config.toml
d_shared_expert = 128
normalize_top_k = false
lr_router = 0.000376
seq_len = 384
train_tokens = 353200000
steps = 11531
Below are experts of layer 3 (counted from 0) of a mixture-of-experts language model. Rows are named up (a neuron's input weights, with its number) and show model dimensions 0-191. Each number is 128 + 24 x the weight over its row's rms, rounded and kept within 0 to 255. Numbers have three digits each.
Before each expert's rows: a language model's description of what the expert responds to. This comes from a sample of Wikipedia text that the model never trained on.

# expert 20
Description: Periods, degree, minute and second marks and N/W letters inside geographic coordinates such as 47°36′16.92″N; also decimals and abbreviation periods.
up5:140129130152134117112115130146145179125133111181148125128127122118097132128103140151117141127182136123109132135131096163129127117126151134093143131139081152154070099151138116116159131106112136120130143103111125108165122105139108106156143145107103160119130154137134136149163114099135147138156076112144092106114144110126102122184152117119088135130126112130153100122135109156148153158133123110120120115068152107157189119160115123107155133134156148108115113104096153125117165118142188174107135084207179116144146149145127129135125074123148107096133166101163163105131078099111099145
up6:137098149094103134148135119106143130176130138141119146151161109117174186074170092097128170145140125124128117118165129095144106126146133147147126112170069140127101090143149145168145139133098108130131143121124130106106151085117121157128143191114101120145124117106141126121119097145103123166131133094112120123079158095122142160199132128157144148119148165133110132108149089100137097143173162112132107092100107146095129145147119106118135105134169090137115151129145134098088172176121152130150152151152123108143141120162114145110113106142113147122150099114136095123101107127083102142
up7:121111135117091119167154113100119089103164134110138121117122129109118154131116157113117125152131139116163181127123107143182136159105136119135119098125124140134097126116113119132142108147136133144085129144134171145101082124126138095138158134120134114114120125110130170144128101177137122123116124192154123124142098113125130085121192147161105054180134148072113109108138100097116124123136126104094127094108109106128147113117084155149069085103104138093114110128118121113153127135144164203117135125114163145118148135157113126174103190098121143149140126134124130100150108128103160113
up8:122125112101105102117139152141132097120136118124122110130131154109114125196090144122124156091146115121138164148130117126169113132148142130130123119155117167112116107092136110112115132150148098185169181158112114095112122109162140128137149144147116109127137167128120101085156154091119112192094109138136161093060134174096137165111150143118140121143111147132121099149128114152157110150114150120097103106145151190107112085101114119133130128127082097135116100153122114101116099127093101163111154149111147155158101139151171133119140155092079141105141164155131085138119113133091133142
up9:113125113128102127153125182069134160121121084175161116124156146095134133107107130137120149128139121093113097115153133140131153138149159107102111128157097140179146137141132131116097130137123133108122129146124147159098155139116166144132144159146120119088163127115151073122148166124131111136099100113133093085137167130114128095106129141120133085125170142086063128126162169156127135120110112119141119164074103160093107116138096089106139127086100093102104112135127109159122132147148105172114109097142122116185153151128117134101133173111133117136099158114135092103144186139118128163
up10:122086148109137120099101128143154097097125116125169151152174104125155179157170113146123128109090104080161122098114136126136140126116126115127163136110085117131123180154121141119119123181137075059152122144134148118129168139075126086115138144129125124108121132106126127108123105147131140148159117120136172098097102125144146127132173111151144102128124127189150119133115157141141130143079158129125131135097139096136144111085102117113124170117140088098138165151146102090123157145138098099156159195092084110094119142124145150105126140127109116097141140104127122117082132138123137110
up11:106103162132143189154165161163131152113104115128161113174159120125105169079107111111120124134166090171116072159123075148129154105090129173124120107136169166141139102136138162163134142196111100143135105122115141118091116157108115091074117128143117153118123097119158106121128109122095133140124160147145168147126117133123134144128141094114108143167109081133151135156120106140140114132165145128095114184126148127152101131100076120120118125143152141128135158128152183110103157186143133107119145146113113102139148122124120145131152128124132153134138139154119086125114109108139122158
up12:121131130128117119158155111078129103121156106104129115122126125136150128127103184135106135107088109115130179090120087144091111164113135151148104105110125140094135153107075153118098094121119122147103147153140148141091095096129157133139153182131140124122117160153109140117114096115138147113143124185124120147105127126109116102124132124125128131127159108089095135111131137161122154134169128110078149100126098094201143124118113172154131083131181113146174119096149122099120122085171170148129133118113105150132137155197118093149111152145153106109121136160120106124156081142121136125

# expert 57
Description: Table pipes, compass letters and symbols in coordinates like 54″W, census phrases such as households with, and chess notation.
up4:126120111171084133165123102121143127209167145174139101166131132128101177158132117053131148086148120129136105131119126104120110143148140139118110147162114110124125194137084104164106132104091107137138170073110119137152130114148129108081146125147157154135124136110110120119130130157129144109118096133182122124118176139112139109107154135116125148110142138128131108123149117139123127144130142114103144164136146115108102138156122138111134074100150087137131157096138125182160136134152136125158170102125108111130170151103126158110091136099124126121174160192136117123152153136114131133
up5:111090124121116131109153156117101123138175141143143154098115160112115106115088120160133148111164114136131092098106141125134121140133121109149132155122147117095128142116115112149142133131123097078165125096173139184145158090149130117096093126110163129130129179093156164141148134146113113099108097150144127136112135121127116128137131124157128157125118199092127135119111145163097152120167116119108141134084077133121119119126124174156117107143090101104106134139159169123132107113153098080090129176095166118146156106171107152131129131137108134115096107151083155092136181072130097125
up6:164122096080095135136114104140101145149126116161142104160141155131105162153104208148141100138147107122112102094126073124154145135073156118124125149113099115130126148111104165143123110158151131133174081150107089151070150083094129118111103119108143121126104156142206134164107130144120129109157116130107148132131123133117122104150176104145137138146114136156126142106131127171172133135144103085116124174144163126124108108099121143173137114116149126150140099122095105151143147132134154143134131116119131092120140109135130102152113143145112134087166114097127120104106158088147098089
up7:137125114143109116096113166146149102202103111134115164122142120112171113113099106159110140140123099140098176136114161112123126112083166117091087130091121121153096132119156118115124120131134117137132169076115143136138119108095146135079165146166153127155114178154121156143137123147146108136144108113090089139149113108151113146150103109123099111171113115152066165132181139086107130147096133140120104145144119123131135147150117158136118115141072114098153141125136086138122132135151122121142106155092127078160094180108156127114117112118121101083154136147092095099139156124130123133
up8:178128131136097132122102137088110112088133165112107111167122129134169150169127196111109150120132124158175109092137119139163147136114087123172132149147129103099105158195123141137110149114080161135156111115139130173135107110100152115129107106142138140128124201092115143130161119080103148114140114149087173097149106113127158121105119117132131128131126161120143142127151146131124127119110131115117151136118122104125109119072112168148153137098129132147124131151119090097167114130124103093167086132088133112103137120153136119144109098112119127115147192096125134081108109126155150156
up9:103111086122117126097155136098114145136144123172099127133153152147104146113102116125159105145103127158132113104116136155108168144139099116144126119068126111122119163119125140090102149175133154162106102160136127130116135105140116100105100100105139131049106134116153144152102132138127130150155130148154139148150117133108112122128107125110097131124147160090172122131128094144098102113142120109123182145068139160126141086124121140123176073138162147125139139153132110100132181103159124086122122124094145093133132078162128107188095132158180144104129129163145112106129157131103118086
up10:122123138115152115141094159115095125125110147181174134157133136091143141095131127118165172111159105138109117119160133165135165187099128098178101145081128102111114151089139147113078116140171144114161124172145137161098118133081136142094127132125153136150083140130149136138106149100119160141147086140107167146153181103069147111137134108160145155146099166117139139108105126079150165126117125120113125141109100120159140132144111127103153164146125097180129140177139130168120121135131124152110109168127113098122126107137134131147138101116127139109121107139139101106133160127183127103
up11:181153136092108155116127137143136119131146151121161102128164150079133156166087175105131127100154127137126139115086131119149114116136137098104156165166149152130131154100093130136117134116158155098131154153088129152099158119124144126110118160164158116153146140161176184152123136166146094067111133118135152141112137089111123154123191141117098081147129123089085138144124066117125095135117143115113173110098107121160115117118088156121136132107095122104088116126123135133139107113128129111149152119123119149158139172097142117149119110133100130083166186111122148118123140122103122124

# expert 34
Description: Mostly of, also with, from and between, linking a part, number or role to a larger group, as in one of, 12 of the 15, University of.
up2:158145109130148108113111137104096171103106133117136125168127164102171123107162161104160173118118110089139123166123154109130082146128129096135143148090168138131154128115118082120173104135096110121093075138127088121112122111119147164082107105089127114147167132110124128083107142107141120115150109143133150107115082135100127159145100107151174158151099141131147132124110133111073095089140149124144126129156139108135132123080093145150123118187176106147126133130133085131123139187127132128146135153080104120098151152135147142139118176156125132157120159139135087129148134106115117115
up3:128122135149104105155153147136180159151126159144134116112149139125111110130160151135107152134154130168138135172092086140122126122127163131147156147115089148142120113130156118112112123135119096117167135146120122132146118132119098106113113110097163114155117102127154116109127166113104131137113126145120158115128099113159086078155171139130154093166112134114104110127138149204163127137194107108071090091131076124126143107123114138152122076135098117124110143113131155128093180112110133104123111138117146106165147124200137138141133087128168136129151155138141111150090159172122174118
up4:104127145072138088173132131146154113134104099117137144116136172122145117131108133086170147090114143131111126165100141092159083144151139158161109128149096162124129120135146151101201135093162135078101136145106113116133089115149130111107130108104117116124132103160149106141137138139155088128080129150112134129090163139153138143152132088115145151143148126127108106098157114142108102137097062109128134098148146123085135083097139120139089144177122123115171132156110139172131134115113098122105152140119132120133145141133145169127093090138092111156133172161135123123162105136133082154
up5:145071108169148128084140139122124126180156110150189122100137159133148115115076148153162151098139107109146124120131119140117134133129125122145172166147119141122139131128156117132129126151132138088071126164110112126144135097129137166121132080154111117107126104163111102139176109107158100121149102133165093111100147148127110147119119133130135117159154141087128149174146132132124151129083133097136151106133158099123071125109124104110108153115119112111099114155161147130143153048155145149091182093134112112090122161133115095141108138146135099181130158138129117125152146128155094112
up6:115122199113117140139147132134143143105166128101171142139113150163149107114132152137153109101102128092132111082128116134136087137094116135121102111184080097114115090128118163113159110129145123121107121124119122151154116154118152168168098119159111152082144134153094110135159083089093145131085151170134138086106144092118179113125115086160087105138119162130155091142119108079108087146123096095123140140102148104128138167084137119123130127133130103132130165083106130110094160131137117114122147133152138133120135151133128140170153166151079144167147121122134134118140096117139149121
up7:171127141122137112148164140136122099143131087145137108100160146106140148127157160107154105130085140114142137160086138137128102116097143093146151118080098143088089145181134146134154102186176143132128132099114130077127135127137096139145133110142077127130112113140132110093092140139126119169124120131153167151121129126116110120160160118150154160126141146104088139116095096137123157085110111115157132149142141098131117094077149090131096162112138130144158082161108114158098164124091112102166154172113109152125137114135174158128112133147110130122093123141142155128134137142168095074
up8:159129124163103138144119159123152151123127131156147164153133159110084110155055123140133150145149143165119157171092165157174103151149149128169163168126117124132142142121087129093164152162183146116125096141116111134133124096126177126082157136152125112130163146095110154113110138156115137165130185153159149142116125171154114148118146113120104137095181073147134137117155140150120129108132116119154092113162126133156119077136148109119132140149140102115165111102154082107132112149116145110081111151114127097118158111141146145135146143140088116160100130173119128125114121129138128122
up9:122142110109107146141113149146071114162104098130158098161155102130081162119102100133135122097091078151108148126165117127147127149130111098157166105108122132114102154114154123113089165134104167154166110119120123146112147152120132076126131100099167109144139148115137146142147123109122129128185105132160155131163122133143123157139106112117137145125139168176140178131103144164119141133166148113143106158081165120076111155103108115109146135139099119154149108094125122083166119115105130129104147155119149161168117130096125084130122141144145131108099179121165105111119165128161174128

# expert 31
Description: Periods after single capital initials in names or abbreviations, such as L.A., M. Bond, E. eligens, and decimal points.
up2:118109112125119112125160124108132092106110127121122116166128181122121139094172123087129169108096105208103116122114077144149090130091106124186100148117161121176096122138070170114142151104135157118113125134120121147126140094095125143125124126107119136149150121125142167123149115129102156158155104133110118145117140112134161131128161136124171174162162149126093114152124105127141091118164157102174119101101169129142119072059156125127129113116145137108111131139125141124080170102091142142127127148127117116193145127143129154146106140125127117158123138129120153136108149156137109131
up3:165107117155082084149114121084082113140095134162158078097132119107098127134181141091130132130122123116130126139127133117100118141132155140151144084079131148129088139134148168135126117105108105134126129094132105142090114097166133139103144145078146148150136112138162135079103158109164137151108146104155141139152146137100198122122138136111077111128148166119085158174137145112096142160102110101121133177153136131135146121124140137106074117121120131142157147148151129108131165099094073118088146094105121123155124117113150118154125127147103120132162116166111115124131161131106090145
up4:103122099120090121152153151139154114136154147168158110109147160122162143117106117128120117109161102154131099123137140103149185071099118093110117131108122119121172130140121133116128124094139131136085120112145091164129076106126177095148160126143137125151096134110110153151110070097123144094146114172068151093140124138128130129135129148147149138113143159072115110092082145114150093121160099088126150116137108128144126098117124189133127138098109105105094124108099074147092112155112106127081125126128149121109137190125109082149128125122134132142153171144115145116155122109147127120
up5:132122112127101129126133165146082117120132129114161108136157106109143111133129115156133097083102130124176116109138119170139157077074121165174109103076099135203130136123149137117117141140117108069117175116134142113135129151167115075141153130107147192140126131137141154153135138158177139128124100139142139151162154097107136121135128121099135098127117137105166132133127093124089134162130135138164110163143091137108134101156134117142106117107140129145114115145111153160098109104121120111110088131110111155178111125158147141109140120125141099158168148149122124086164093066119113105
up6:150108158137125124115117143092138132134118106114097155129151135105145126103113118154152164136135066112143154152112160097112163126166099125109113103114126133112126106087120143086122184171166145120156166115148135146125113099112141125166117132117114138099118131098123172143119152153122138101108167131163177154144110153119136144152118119126110114114138104183104120149150127182119113164138134099110123108160160156124089098123101115116155105129108141044121120116137107161090177119096134101113147124100108056135184112135130161132140098116137095120135128147099107112113142115165108146
up7:143106119112107145117176134120090121142105150184122163173123114103115142132108133104148174139118136135160159120141128165187173111144115147084127137114145097128118120123110175188159133136125123076116146175122158157093145102137118142103090146130113139164139097099134148153134109103123139120110140119169118144112105159106127140118122116152086135140142107084116089155156169133142163178101112124140139137124125139122123157136113127116089119168171146172098131115118121122091106100143120118115105127100119055110124120182160156142113162128115137105138137125105158110138134129161137167
up8:157138150127120070154122147132127144146083106118105116135142104117132116124116136112141114078122078110138112146107145161106130107161151127136087161135122157144110119136115117161085134104114124176116084143143138150101120190142122143137118133145127126110121124148069112085123127076099139119146150130130133162149136136142130153133140102119084112133117104115126087118176104141141138148146163086097166112121153123118134065108138155127110136128096136133117107122071149167127171122122108137139153179104121160183141137137117113101116125124161059138102147112142106096085141076142118104
up9:147109098126162119099113113110123119121107124108128129161126116106122111099116122105157106145149136100074120164124133133105149158155115133121117139137135074087127135111106126162095083117131171106097083136147127120170119099089138116147129094145114115135131117098135116082102122115127095119150134110145122154152143149102169118103119121156104113172160129121153100132103109124121129145125138104130155131079140096117150139099142121125139153117099101089163162135128146142131095089151179103204124148132155121134198092156091132124108128172109087110102140092142115105160101111173165091

# expert 0
Description: Relative and subject words opening a clause, mostly which, who, that after a comma or noun, also they, It, closing parentheses.
up0:114100060121087159121130167140118157158135146167171134124131155103170118136099122125141143145126151133118131119097121114106119142146112102121155130134121128154112116113133105140132134138142108104107087105146153128123108141098130104110149131156155144101123141102104145143115094130123152123129089122159113139127177087132126099131101147158150139109145159155078136145109147157109122141147115113121134144118098164141100162129095139147122136126092121154100122165086111170061087153194170123131192122113135158119138152157113135155069126104150120063153129172106129102151138097127099141
up1:125128109126167093119109164122116206123132148132143085134162195110120126090128182168137128146125111137100117132133090144158149113095111110111160153111079135110120113179091120092121122139152166094125137162141152139108163121139100076099126111088178116101094145181128145123101114159121170101097125146125187170148126152129119107170092106116141098128145144124111100126132119122117149153135143143093123091115137138165096147142117109148115167085135120101122122131137125140119170097132130121094108102119134128120140137110097100123095141116127119138128123145113128124118173106149093130
up2:110084183150124069115132121170099117163165113133145150163135118132131163153124102093107153148136137098140149134080148108100144078126144166111135138124106138142127129108131098162154110140112099108112148144156100136160097110101158101106164110140167108100134181122148143114177102104096159129093109145101124140115078124121123138134142148155136166129082122144143091142146113109106120150138149125129118134136127079103151110162106101112139137143131092143099120126111121135117091149177125089178137109116175125123136139108090146167116119141115091161120127145122162112126132118145059142
up3:136096133140150113181103144130150156156113165142112082146134178138093122104174078115136147103114129110111114158132121121114103082121163087140093119157110154131100123114156128143125161130156128147164121136136116132124125112189143135114097159159137113109155116117117123149146124126102115135119122175147150098127128143140160112137143128167154080126097142117127121166124124132098074109153082067124119128097119148090158124082129148141108119071153152123098122099121113144071130118159178151137156114148157124117170150138146149154113111130124106106132128093124145139152192113141113140
up4:189121165117169092136139162141127137151117163160121135115113151119133161138115116117120191071119126132112124099121114094129187158158154127112150144160062126125115124124106141102087106162131142108164161171151149105093154144121144107160148127114154099085123135117135161149116165105168129181081135139088096117147129143112076114158156150142134135132124119116102135126136155158143136119133154148103107115153142121147147135134101116161132167129159104094166109133132152151140114140114163111112102106155138101103107163133101081146139139142121120147156155094093139127134136117173118118
up5:150109127152140088109123133127118151118143111124089080138138114143078132106134137128193118151150114163118134109131117134080165076139143125122128113113131150094162170146089135145200154162098146133114100109174146122115113106147138109108112139138164115151150130143113089104102127112127149115125112151117140097140139106140143112135083141158133160131122117139099141128105140129149126131124134142124100112116124119131121156100123165128163155130133137039093098131146152109131094186122122099113151104125099095182112071112130169136159139104126071153139147088126135122105145172128141117
up6:143104105076127166122112130118125133102130135133145102156172176115130091119145161152129085152130168106125113121116147149179095177105162116148119153127120112115149173127145101097112121163145123106132149116126107113066134100127137114141146148129178096143119111134106097088145122119082084089091126162106160119154080133124149136096185127104105161161093136151145130145092122109122146114132114078129126158137113152098138093122123130117136160128118128123143120123142124125105159101134113139134131153129201081130145170154129129155138118121129132087132156112104105103173156141114165127
up7:137094107129147109157127090100071089149123129154129145120123200124100152145136136155093138102129133121097163159139113124150130111124117134111161168096113147157134128125126115146134113134134072128133126055132104122098118150081163167113131093103156133104150200109151155141127123134162125115126154151174147138164144130100120121162133110135087096148100137139159126132158149175124112143120137092148113154101154109135152116150102153114134149120139115078130139121132182095162096123119139130154133105138176160103102111130142107127105146137100169145106129106109125094140147166095108139

# expert 52
Description: Relative pronouns after a noun, such as a record that, a group that, subject pronouns he, she, and table-row-initial pipe characters.
up4:127093122095158132123168108144155088146118091157135117100112136116137141102144109122106138110124132141131137179125096153162140108128190129131136097092096177117126098116161118135180135122110135128115126156128140133115098145098147126083148139111126107122130112104116137146117173094190138107108100135146144125131140150172131117114092135150140122120156132108115134128148141120138121138109107113134148081105141117132153139145118127147081100104169084113123130061142120076138102183179107100126150103144099118133138095141135103165108137161126123131146172127115142115148161186109053123
up5:104130141130111141117160136141153125082118133143179112128147117130087127084158179140124110112101121094140111134112135149153162133155130118126116108113114127128104185129131078087113160158149162157141137146163088147065102134076127133138116153171107143131123133128114167137136125126181109130144100105163143127146144141122136106126132094136105127122125146151111111162098173113105102128177131098185112161132134160149117140127140097183135139132158103121167093108145096121121111102098083119106121153146118100075141115117124170128125059146134142107128113139132133130152119073128113143
up6:127135149169156115098117177132082150134125123162127081156104115116096093115123130095163158129122126150113132105128145137147137124120139122142075160080108138119131116093059186129113175169124088110146111124140147134099139141179133134109118162149152129124180092127099112117157131143123166165109160124137127105160138134181104106128125160135125106146114118113168153128113098137118142123140121124106105097089140121128141131100141113135126158123116102107081153131130121160104146133156142146106144146118167189137153090123151156107111134138158100156132163133110123102091096116193125122
up7:164122156132132116118130142140108105097126123103158134135164138137143137179151134127137097119122114083159147142105151114102140103110158133147142132129080089116101152151098133151120165120151100169130100117167151126171133158105137117101123138147154142107174167153113099136137145125098116119109173139145126148119163151087122078109117109146144105149147099094146090122124091132116161095089167130126127152122128133109151134148151120153142113142133091133066123115135122170058119124160138081116140124144149106176150134099116145106060120127122139126120155091136092134114118083083112164
up8:146152140129073143141125138089122157116157093133151128111128117134132111144110117107177125164147095139127133115137141159101131128134149132117126171148122174113124116132154122152135161134145147083113096117165161187159119146120109127135136124132132120105099139103111127120151058133117148096158098125121134075114125111114100113162112111117175144148147098160118127128102139132162128168056147133129090164116084101111165113132127090156140132135133095129102137149125133144136136111185134127089161109084101077081125111118144102111101164108076080161119139132127124105107153153143123130
up9:143121116187129118110148146128105141140122144126150102195118101122087125093123156136139079105119126141135115139126076146142116165121116086116131127152120077117115176158121147169152130140134116104095107165136135151132117143119131120142138157154096147154133128106075130105180121136108104085131128150131164106115116103114159126123108132108138168110173166162127121140091120122146163130121162109156152127123151095148125130092137124099155138149094175118139140078128155106145126124103165140164167095150123135164177156166179099125127133114153094186140145133118100136125113144144149102
up10:115166128141152071153151134157123154140143151152093101149104107131133175135155108137142106120111135162160139095133103153100139119166144121112148120126088116126117135133088160146115159153143110130163133134155130078141122135164150113131095157112135102119155112125073071136147153107167164124157134131105129099137162118089128118172154122122187117109102139124149115160167123130110090109111094115061126144107114108135131138174094141122131118156103137146090115134102173153112132137125184106166155148146112144133157135108147104152076126154120129087105126160112117132081115131120103129
up11:128117131103124119158141128100134104151132113135091145123123123110113164142153126126163139169148122111105107113132127107124137129149111121126147109170096163103115103147120153161093125131129086131142166140126162157105157179123133114156109150144157151126096171106118127140198135107134122141090101105124117081147161120133137145126143128147137121168090129154100174106134142178127137126152131095125127161113111128094140137071110126090186129104108101052076154111101144142152106138163127106163128136153094142067126104164114114098114183086135130101122115135137150125138157122148143129

# expert 59
Description: Middle or final pieces of longer words, often adjectives, as gram-mar, medie-val, hyperb-olic; also final, original, and decimal digits.
up0:107087117087145152135118131089152144110074146175126128136101097105116151118131123116160137158091145089112138108141142164097058095132137150133158099151123160140108147146127189136117128139062127128142109116135123109154125131110108097140142141174127141147123109112139151090115133127129122153096135142150162114108137124114138108127149107114114133126121112122186135153123102139154129176070079142128165137089130112136138118126067100099098145115142107093118172156122131131136159168081112114113081125096093117107137111141150102134165138147119116140138122094156130079123112096097137138
up1:112167134113131144119100144138116161138122124170125112139146139149145106104128137131172141127142105142164159123135153167123149078095151133146167086102102146125108153168106156149121096147123130107160071153125157130129137147107103094120129131164169146122134111112142132120076125118151139150075142119117124106140201122113147105181143128166157112151104126096130150124125127104113184128142117118119165102131138173103119146144122165076098125080099093122135084147166171138100102125133134098150129143130168180126149133157127083117113099155158161141154138137131130152117141152121131112
up2:144114135165100113092125171167130125136179131138123123118152161123127148115121123097146137112104107148081119143147120108099127151123157167111155184095150150149119142097142122108114156149150142099117122160145136109084125148142122107093149151123141149122144113111168178144130109146147106079089117115102091097111143118141140129127166180081169114161104131151135085111175125163139091142121135117154120095128150113135138122163122139140144095113104131106166200125119141120153153171149105101108169133100138077105143117124122155154153138104132120160140140107116106089115128107179126100
up3:133133148133159080107115109075115104172122144167105130108133132104129145133136089105179126133100121102131087123115157080126124104123158153175178121137151158165060121137137108104120134127139134077102137111105166109119157114075146103116145111061142149142114122082158152123142110120110125118118150117169111108141122123120140128124158137115133123130170160124096108133188100128094166126113097098120126112152126162143144112108117105120139091142106129137097145067130159127110159144167124107151167148093105128164130097132113142119118152149158122151158139149141106136155126124097116147
up4:097117144108102110122153129152157121144184130106136147148147119081106170098124135143158084142076112112142137113074163145143146173138145102095103170108128117131113150159125113157091140139137111185136152133147142141154111129160127106143110140154140152121107131123172107159133161149154128174138111114123127157117095129125113104127083125135134148139103089142132165138159143152157151134115130138092178163118162095131175081128117139107101161117145110099131110134136103157149139141126171097139113143120083100181138140114138150142133116102152113146153126129156086105094154115187137150
up5:176127101145116105098102106113132152133092126150127156151134104143152152147136114183142113150134124110146100141112141104116123111141142192112145140091110142190134134125146124137120124153094138138134095081135148091115104143143144129094108130197158157111115142120159118107127089140147127125142147158158138098137126146119120147172103108065113117122074154099123151150133155151151109140106107139126131163155123141101116134156056132117093130108101149100136117123142093096102098121164128111116158140115152106127145092145103147159092163131082102115111134138108147094155107163135083105
up6:145152124159136129109132128066147153183149127127129142086130099109133138130117161096172127110132132147088121111110123128163101095088171161103142117133100114175125114161087126183086106110121150140099124114139111084123136130133119129143137141123111133106124136112137181120102134140153115133126192131107095126136163137116156117165137146131123102154126108119108123134153101090102126142144146083110164125141134101132109118098170157132089149090141116082177071122100166165091123152159116157115140128122129107112132110130113107103132147105150088118163160118124144156183102136138092131
up7:123167139127087116108147105125103142160155162118115146107145144135144160148128129112103131177121076129131094162126134103081121132175141143089135155109123185088122167127105132175116108128143106114132137097222123138175148088113145075161159092104115125142137108096144132112099149144158132146093126134139144125078113138149153135131099145147125147137144156125145150144115125137136137145153127121092146098115145138126157114126114126105134136106127100113155172103113110100122115163131189134126125120104117131154123161136167153140154119143137093149138107119061108169134127137136100172

# expert 33
Description: Colons after infobox field names like City:, Website:, Owners:, and place nouns such as School, House, River, Park.
up0:149125124134117118166132154101117123103179129123127136137129136138100142119153136142135144137091136117099124151085141109090137110144122120165168167107080110134136123108130157124116107166087118131132132118129169114126143091139125124098092122118102131164139163073131118088116097104112159158124111140138110161111188111153134146129134127173122115144103173125148128136139122178148086107109124098152138097093151150099095124125120139108075127108127130117105094109135137122091094179134117156122144122157149139134137093144148182051090147146159112146115080147106143109163123155076153125
up1:119098115169103154153076113113109113137120119135153145139146145108102151090140125097129142127131138158153133127150147120120152135128146121132132111096088123148155134089155085135113113140086154158122095131174182124095115131165120141100070156138175136074157152137085159107112154126168164102161095151108103124143152128136161121149145102135067131107109131133126149150114152132113153133118114113155118162118121126136150187156133113140159149111093155099171123112134136139153071158117166168107179103120148158119135115123147136126125133142142129103122136129093142125178105078110121131
up2:120151170144095131096134117157122125155133092118130136117134120120148126088115138083124130104149136119134099097095114097103128138116151134116140167116114113112087115101147106155118099097125082111135120159148123156115094131130138133087111119105158124114139159127165135139106177114123144132154110084121173113112109114093098111123111097111090169081168131138130140127134101112098123123144123103112151119122142088161119165082160140095110177158085115126078127110118114130079145115100109118100120131107176132119130126188108085076122152145097100144166135116131086086167141102168121132
up3:096141143110116154183127151118126126170137102163127135104132117117142143076190131144119070060152140110110142106131119168136120118094116100175089137147144112150112148110101149194122097182127154125097148105117107158141125115101162159153100129107160121127159122112107128131148095124138159138111139143095119125141139143130121114125136181129094109127103122135134097131088141119096090136149117098153128141104106124160094176091111098150075129143109127099122143110121196143109135157130083128152130119136116109148125139124155090085097152152146108165144113144125131118129134110135138119
up4:120112152138128135109153153125143141138133089162156118109144103143111100132171164135147125136135127120136118154128113092148132103146101098141116148110097130112128123123142129174122098164149117140118134105146153140132152120092125132155139156111130092113144125122129133117140118174122149088096162135133147153139136135144127122119117091100111148117092082134161102093094114126168132118131121096084200118115114088097125126109116080150098126169133095119206113112196160132100154088161083139163146135114126120128155123169131170114109135161084097089163113130103112102162134151174116142
up5:129159119134125110128118152094142119175116137137133146110182149135127133125149161129150143137126132151105097146126140179168157087119154087125131149116133106171132119122113120121114174162112141137104104192099119148136144125134128106139097100095163100150116125061123149086110118109151081120089107106149173147123147116096150137123147108167137126159134135105115126150110161116123099139115132086158127143119167097069144128152119156109127122128119088133132108166136126139124145144122168146117172147114171185102154078145179148133145148173132105154099125176118121121156131151133129146
up6:117115146127158107162108148122097135148138132116128117175101162139122111112096128138122125113144130150153097133125117129115162093138142108125098143118122161112107132139150137172118118131112149063087143093129135143095127159155141121126145148154145110118145098117164131080181143118114123142142141135140151127112083130059137164098153102105158068125130156155154150093145159140119127142111134150171131147096086091082120135128115131170155131127096154121092123136134143111114090127157160178159093104108183127162133092153106136116146166145133089120125128124095145095106183134148137155
up7:145148122124135122137159103122127159132159119114119121103080144099129163068132157127122144118109089132140141087135126139121118113180128139128108148114117112133129130071104103108106164134126149115073143087148161138166144083067154127113097141133140137108095159123139158122110089146123127119124169116151159125155112159131130112154081060114145179170111176125124101160155121131091118140135083134109129118115111119082123142124128173102139148105108102129082171105124111134107135148095159166124095139146147133111130098130118158134103091126127121132137122142106116114107156152137101188